config.yaml
router_score: "softmax"
balance_bias: true
init_std_qkv: 0.0258
init_std_up: 0.0258
lr: 0.0127
Below are experts of layer 9 (counted from 0) of a mixture-of-experts language model. Rows are named router (the router's row for the expert), gate (a neuron's input weights, with its number), up (a neuron's input weights, with its number), down (a neuron's output weights, with its number) and show model dimensions 256-511. Each number is 50 + 12 x the weight over its row's rms, rounded and kept within 0 to 99.
Before each expert's rows: a language model's description of what the expert responds to; "mostly gets" lists some tokens that are sent to it at least half of the time. This comes from a sample of Wikipedia text that the model never trained on.

# expert 0
Description: Separators and name starts in taxonomy infoboxes and sports tables, such as colons after Order, pipes in boxing records, and Latin epithets.
mostly gets: "Sir ", "opter", "idae", "ensis ", "Species ", "†"
router:69 35 32 45 62 53 60 62 65 47 48 36 61 53 59 40 54 74 36 37 73 36 46 37 48 59 51 44 39 36 34 28 54 31 42 47 46 42 54 54 50 35 33 63 38 48 65 36 60 52 41 58 82 58 32 46 49 33 50 63 45 45 59 39 38 37 57 63 30 31 58 40 31 57 65 64 27 59 51 58 57 41 62 84 50 61 50 56 49 41 63 57 74 61 41 30 53 48 51 45 50 44 48 71 45 43 35 40 62 39 57 62 48 39 37 37 39 33 63 60 57 35 39 46 33 60 63 70 45 31 55 55 44 76 67 48 45 43 55 55 37 26 53 51 41 69 46 40 40 50 45 32 55 50 28 46 64 36 52 48 73 32 56 34 43 70 50 44 58 35 59 33 42 50 29 48 62 62 53 54 51 58 39 61 55 50 56 38 58 38 68 56 26 55 49 50 72 38 75 57 39 51 39 43 46 38 46 41 64 57 61 35 37 40 60 25 42 49 57 34 49 50 31 55 33 46 49 57 57 52 53 73 64 45 39 59 56 43 67 56 53 58 30 39 69 43 54 40 43 44 72 36 40 73 57 31
gate0:54 46 51 49 57 71 57 49 52 55 42 30 41 52 55 45 43 72 48 62 52 48 49 38 48 51 25 60 43 48 70 34 65 42 44 61 41 52 54 51 57 46 60 64 54 44 58 55 59 49 42 44 54 51 26 53 59 37 47 53 68 42 77 47 41 65 43 53 24 39 37 49 39 61 36 28 52 63 43 42 72 51 67 61 39 66 62 50 41 35 52 46 59 72 56 55 75 51 50 42 55 64 45 29 44 43 46 34 59 37 46 66 78 62 72 30 57 45 65 68 57 38 50 65 63 48 39 62 50 58 19 48 56 55 57 58 42 45 58 43 42 43 61 50 69 25 53 42 46 47 49 41 36 47 32 40 59 29 46 78 49 54 31 43 78 78 54 64 56 40 71 57 58 49 35 47 37 55 59 46 34 39 41 62 41 30 59 41 68 45 32 62 59 61 60 50 52 56 52 31 34 30 48 54 52 39 62 52 48 40 47 29 32 44 62 38 54 67 40 41 46 45 70 48 45 51 65 52 45 50 71 60 36 51 40 48 49 39 43 19 44 63 30 36 59 19 64 38 42 64 58 50 46 55 44 50
up0:56 48 49 55 51 50 32 61 73 45 41 48 48 72 37 39 44 54 61 53 56 31 56 50 83 68 49 50 57 50 48 60 52 67 36 39 35 38 40 46 53 60 52 71 50 60 49 42 48 54 53 47 49 17 56 49 21 19 50 66 43 30 64 41 36 45 59 68 32 45 58 70 38 59 42 36 62 54 53 60 60 33 41 57 43 39 79 66 47 63 54 47 29 53 16 58 35 44 65 36 44 61 50 41 43 49 44 60 59 48 45 51 54 43 40 42 46 58 59 40 47 41 50 30 59 47 56 57 45 58 47 52 46 67 43 43 47 36 69 55 46 43 48 44 62 41 40 63 57 58 68 27 41 60 48 46 33 35 46 27 37 44 56 30 51 59 36 41 41 40 31 53 57 73 56 38 44 55 29 46 37 59 50 45 75 44 46 84 69 51 42 62 44 68 55 33 49 28 57 69 55 53 71 44 65 62 36 63 43 52 54 55 53 50 39 48 46 49 46 27 54 62 52 23 68 48 45 50 48 55 76 45 39 42 29 51 52 55 58 57 58 41 48 33 43 47 45 55 57 35 32 29 55 75 60 63
down0:37 57 57 47 63 77 54 67 62 62 58 39 33 25 61 60 38 37 61 40 61 39 58 45 55 31 51 55 64 55 45 54 68 47 60 73 32 54 56 56 45 47 50 54 37 67 67 16 58 48 43 77 78 24 46 39 62 49 59 65 60 25 60 33 48 42 28 44 66 56 28 62 71 37 61 43 42 56 38 41 48 47 41 68 53 57 55 60 45 47 50 51 32 38 39 44 43 45 49 49 47 39 48 53 56 37 60 56 49 41 45 64 56 52 57 55 40 58 84 41 52 35 42 29 48 43 82 35 55 59 50 37 37 33 36 53 48 71 45 45 48 47 49 50 33 77 32 56 54 36 65 64 35 51 46 41 43 47 49 27 59 57 53 62 52 60 38 55 35 55 44 60 56 59 51 40 47 64 53 53 60 46 35 70 67 57 58 42 38 50 68 46 38 73 36 44 37 39 65 36 49 56 58 14 46 59 39 42 50 47 71 53 49 53 39 63 43 55 66 18 45 61 38 57 51 58 49 75 53 45 41 63 53 50 44 65 68 63 67 38 45 33 47 48 39 54 23 41 59 66 57 30 20 49 50 49

# expert 10
Description: Digit pieces of numbers in tables, scores, dates and measurements, such as 3,494, 6-0, 1868, 360 mm.
mostly gets: "2", "0", "No", "6", "1", "4"
router:43 36 57 52 71 54 44 59 53 47 50 39 50 40 27 62 37 51 42 38 43 57 54 58 53 59 42 44 58 28 41 56 64 44 52 56 54 42 61 52 53 46 28 52 63 49 32 45 34 31 58 51 66 51 40 59 45 54 45 70 54 50 40 38 74 62 58 64 66 34 58 45 35 32 51 73 30 28 36 46 62 52 67 30 54 63 46 26 60 75 24 61 50 39 55 48 37 42 34 73 61 42 59 44 67 44 59 67 42 47 47 57 59 61 25 60 62 37 38 47 44 58 54 56 53 44 27 35 54 54 60 62 60 41 68 52 53 56 73 45 23 48 41 40 53 53 64 50 69 48 48 38 68 70 53 68 67 58 51 65 31 49 67 49 56 43 52 61 57 57 41 71 62 42 47 63 39 38 59 54 74 60 36 73 56 53 70 60 46 54 42 49 56 48 57 43 32 57 46 54 41 59 39 29 59 44 45 61 45 33 32 56 25 33 46 64 40 51 28 65 65 68 48 74 52 30 59 36 49 59 31 51 33 41 47 66 47 39 29 28 48 51 34 58 50 39 36 54 58 42 50 56 56 40 59 47
gate0:49 50 46 54 69 72 33 50 51 56 58 52 66 24 43 37 46 51 61 50 54 41 58 53 56 61 51 51 51 46 53 62 48 28 42 61 57 64 48 71 39 54 59 61 69 45 73 58 38 47 75 58 55 59 50 29 60 35 41 34 40 64 50 61 54 54 28 62 65 46 59 61 34 82 35 71 51 46 54 19 46 42 58 50 63 67 46 39 52 46 36 44 75 64 57 59 55 57 38 43 45 47 47 47 56 59 43 45 63 58 36 46 74 42 67 61 71 33 30 53 49 38 43 80 51 44 66 57 44 74 63 65 51 44 59 56 37 57 49 38 50 44 44 42 46 67 47 42 70 52 41 40 56 49 55 63 53 62 60 45 51 46 29 61 32 50 51 48 58 38 31 64 45 48 43 45 55 42 46 49 38 41 42 47 52 65 47 51 39 49 70 39 55 63 35 42 44 20 40 58 54 39 60 57 57 37 45 60 64 50 56 54 36 38 58 68 43 76 33 38 44 53 52 56 68 43 46 44 61 39 58 47 35 61 73 31 52 37 44 12 57 61 42 47 34 26 54 70 61 81 62 46 63 43 59 44
up0:43 53 40 30 74 22 57 37 31 45 52 68 66 25 61 42 77 61 52 45 58 32 48 28 43 64 49 24 58 53 46 59 22 51 45 44 34 53 40 34 65 32 61 31 44 33 43 31 48 54 59 58 62 72 25 29 49 65 42 40 58 64 37 31 36 54 65 60 43 52 50 54 30 38 29 61 51 40 51 48 37 56 63 43 56 69 63 50 57 46 58 53 47 56 49 28 73 55 50 54 45 42 47 65 31 49 54 41 46 86 46 57 65 35 39 55 32 47 45 42 57 65 58 44 63 37 40 67 31 56 44 82 70 56 48 55 30 41 34 52 32 39 63 26 59 62 50 60 40 48 73 57 54 53 60 47 54 60 45 37 57 58 54 60 69 52 15 51 42 43 49 53 54 46 39 51 69 60 65 59 39 50 24 38 53 71 60 45 45 70 48 61 43 57 66 59 59 45 53 43 61 66 43 39 48 55 30 65 56 38 43 60 38 47 52 45 43 69 42 37 46 42 50 54 66 46 61 54 58 71 57 39 49 65 42 55 53 60 62 57 45 54 40 68 44 56 60 53 53 44 34 46 69 35 49 36
down0:54 53 66 30 59 39 44 26 60 30 32 39 38 39 34 53 71 45 58 29 53 55 65 49 59 28 53 52 77 41 43 51 46 40 42 80 27 56 45 56 81 75 56 36 47 52 64 46 40 57 34 55 46 42 61 67 68 42 49 82 49 40 40 39 52 55 35 56 46 58 63 52 57 56 35 34 36 76 54 49 47 38 61 53 62 40 49 65 50 43 61 66 47 50 32 52 53 40 50 48 55 58 62 45 68 54 71 58 48 34 60 54 56 41 52 41 45 69 48 68 46 51 45 43 48 52 38 50 66 36 25 50 47 66 42 40 54 41 54 55 36 58 70 47 46 43 62 60 54 35 45 56 23 29 31 58 55 35 66 46 37 49 23 67 47 49 49 46 40 52 43 52 40 50 74 65 49 38 74 49 38 66 47 49 60 44 48 46 72 51 63 31 50 63 72 63 64 58 31 52 43 55 42 42 42 37 45 45 47 39 68 37 29 44 34 34 49 47 29 61 50 43 69 47 48 63 51 53 66 64 66 60 42 52 58 38 51 62 51 43 29 64 40 59 56 60 40 39 41 52 54 61 32 55 53 53

# expert 2
Description: Pipe separators and line-start pipes in wiki tables of election results and sports stats, plus semicolons in match headers and list bullets.
mostly gets: "dep", "Dep", "%; ", "—; ", "• ", "Di"
router:62 59 58 41 55 33 57 50 43 40 47 62 45 29 44 33 50 43 57 25 46 44 40 51 54 55 67 41 79 55 58 48 59 59 60 21 36 51 53 46 43 71 42 70 51 45 63 65 59 38 59 31 74 44 51 64 48 55 44 54 30 36 38 57 54 51 30 50 61 45 49 53 44 43 41 32 51 61 52 16 39 49 42 56 75 39 64 41 47 49 60 45 59 24 54 54 68 64 76 49 44 45 44 25 58 46 48 64 55 64 65 43 58 28 50 55 63 34 62 48 26 45 56 30 45 40 27 51 37 52 57 41 41 46 52 56 35 45 41 55 49 38 64 46 34 50 74 45 63 17 53 42 58 48 43 42 64 50 63 78 35 54 65 35 34 45 36 47 51 54 75 62 39 51 74 43 30 70 60 61 64 54 60 58 48 36 65 92 48 62 49 50 37 48 29 71 65 48 24 57 47 28 60 62 46 66 45 28 59 37 52 51 54 64 53 34 73 41 59 49 21 46 55 62 32 70 69 66 61 52 57 37 47 52 36 27 32 37 68 61 65 70 54 54 46 54 49 66 70 56 58 38 57 50 55 46
gate0:53 49 48 43 23 60 54 46 54 42 42 54 40 49 36 44 62 45 27 47 56 50 69 56 49 51 51 48 46 52 43 29 55 50 60 47 47 19 39 38 52 44 56 25 47 65 50 63 31 61 49 39 67 36 33 56 71 37 54 30 48 70 32 34 53 64 31 69 46 49 61 48 50 63 51 56 48 66 57 50 46 29 32 62 32 63 48 34 58 60 65 46 63 46 45 54 63 49 39 57 48 39 59 58 48 49 54 48 61 36 59 68 71 45 40 50 38 58 32 72 38 66 61 49 30 59 60 42 26 55 50 56 48 41 29 55 47 32 67 30 47 39 51 28 63 37 58 41 76 54 42 31 67 61 45 42 54 60 61 38 38 51 35 30 66 33 47 44 37 63 79 73 60 41 62 50 47 69 49 39 50 27 62 64 41 49 69 64 61 39 59 48 54 37 46 48 55 63 42 35 28 43 68 70 30 55 39 52 37 52 60 48 45 75 52 53 46 61 46 64 27 37 40 48 25 50 43 54 43 72 51 58 32 38 41 61 52 20 59 57 54 58 53 54 44 51 66 44 49 41 48 29 45 57 52 60
up0:45 61 56 46 66 46 44 66 51 46 60 51 54 27 32 67 50 42 51 44 49 32 37 49 66 45 51 65 43 63 37 50 12 58 62 47 60 56 45 24 60 46 50 52 30 37 48 53 42 57 61 39 49 54 44 62 63 55 43 28 40 55 31 62 65 54 49 39 57 67 37 27 60 56 44 57 57 71 52 53 47 35 34 56 46 45 41 57 46 68 44 48 45 50 52 46 30 68 70 50 53 49 55 46 34 52 37 49 51 46 48 56 51 46 58 36 59 52 36 47 29 56 58 27 42 67 54 38 46 47 46 35 54 61 28 56 55 65 38 64 64 38 54 44 86 43 57 37 55 59 52 38 62 52 28 41 49 50 42 46 76 51 46 53 61 46 52 48 62 30 39 33 43 59 44 41 43 56 40 16 65 53 41 64 40 40 60 18 39 57 60 43 67 65 53 56 51 64 46 41 19 44 41 47 55 56 39 70 38 42 46 60 50 55 55 62 47 54 43 25 33 40 47 40 52 37 62 61 31 43 31 54 43 41 44 51 57 38 46 60 51 39 48 67 48 45 47 57 60 49 62 45 46 44 25 43
down0:68 37 55 52 36 35 50 46 49 34 66 53 56 55 29 60 68 35 51 43 31 38 41 56 43 42 52 40 54 43 83 55 52 55 51 57 26 51 50 58 11 34 64 38 47 53 46 46 50 53 58 44 54 40 47 55 30 31 46 24 59 41 09 49 36 55 53 71 74 38 45 62 50 42 35 61 42 43 41 69 42 47 45 26 44 53 39 58 48 36 44 45 50 64 31 66 49 49 57 54 63 49 43 53 58 35 49 26 42 55 37 49 31 51 73 46 40 39 76 70 60 53 53 46 49 29 36 75 22 74 60 44 46 68 42 29 54 64 60 34 53 29 50 56 62 39 55 42 70 46 37 29 51 58 57 47 55 32 64 44 63 45 61 49 50 46 29 63 63 51 41 56 59 57 62 47 57 51 40 45 19 56 71 44 56 47 38 38 40 49 49 50 71 46 43 35 34 83 51 61 50 36 58 30 68 61 49 54 44 61 57 53 63 66 47 46 49 62 54 40 30 50 59 57 51 25 58 50 41 41 45 35 36 35 35 50 39 48 47 49 62 39 48 41 55 45 34 46 41 39 32 51 62 60 37 53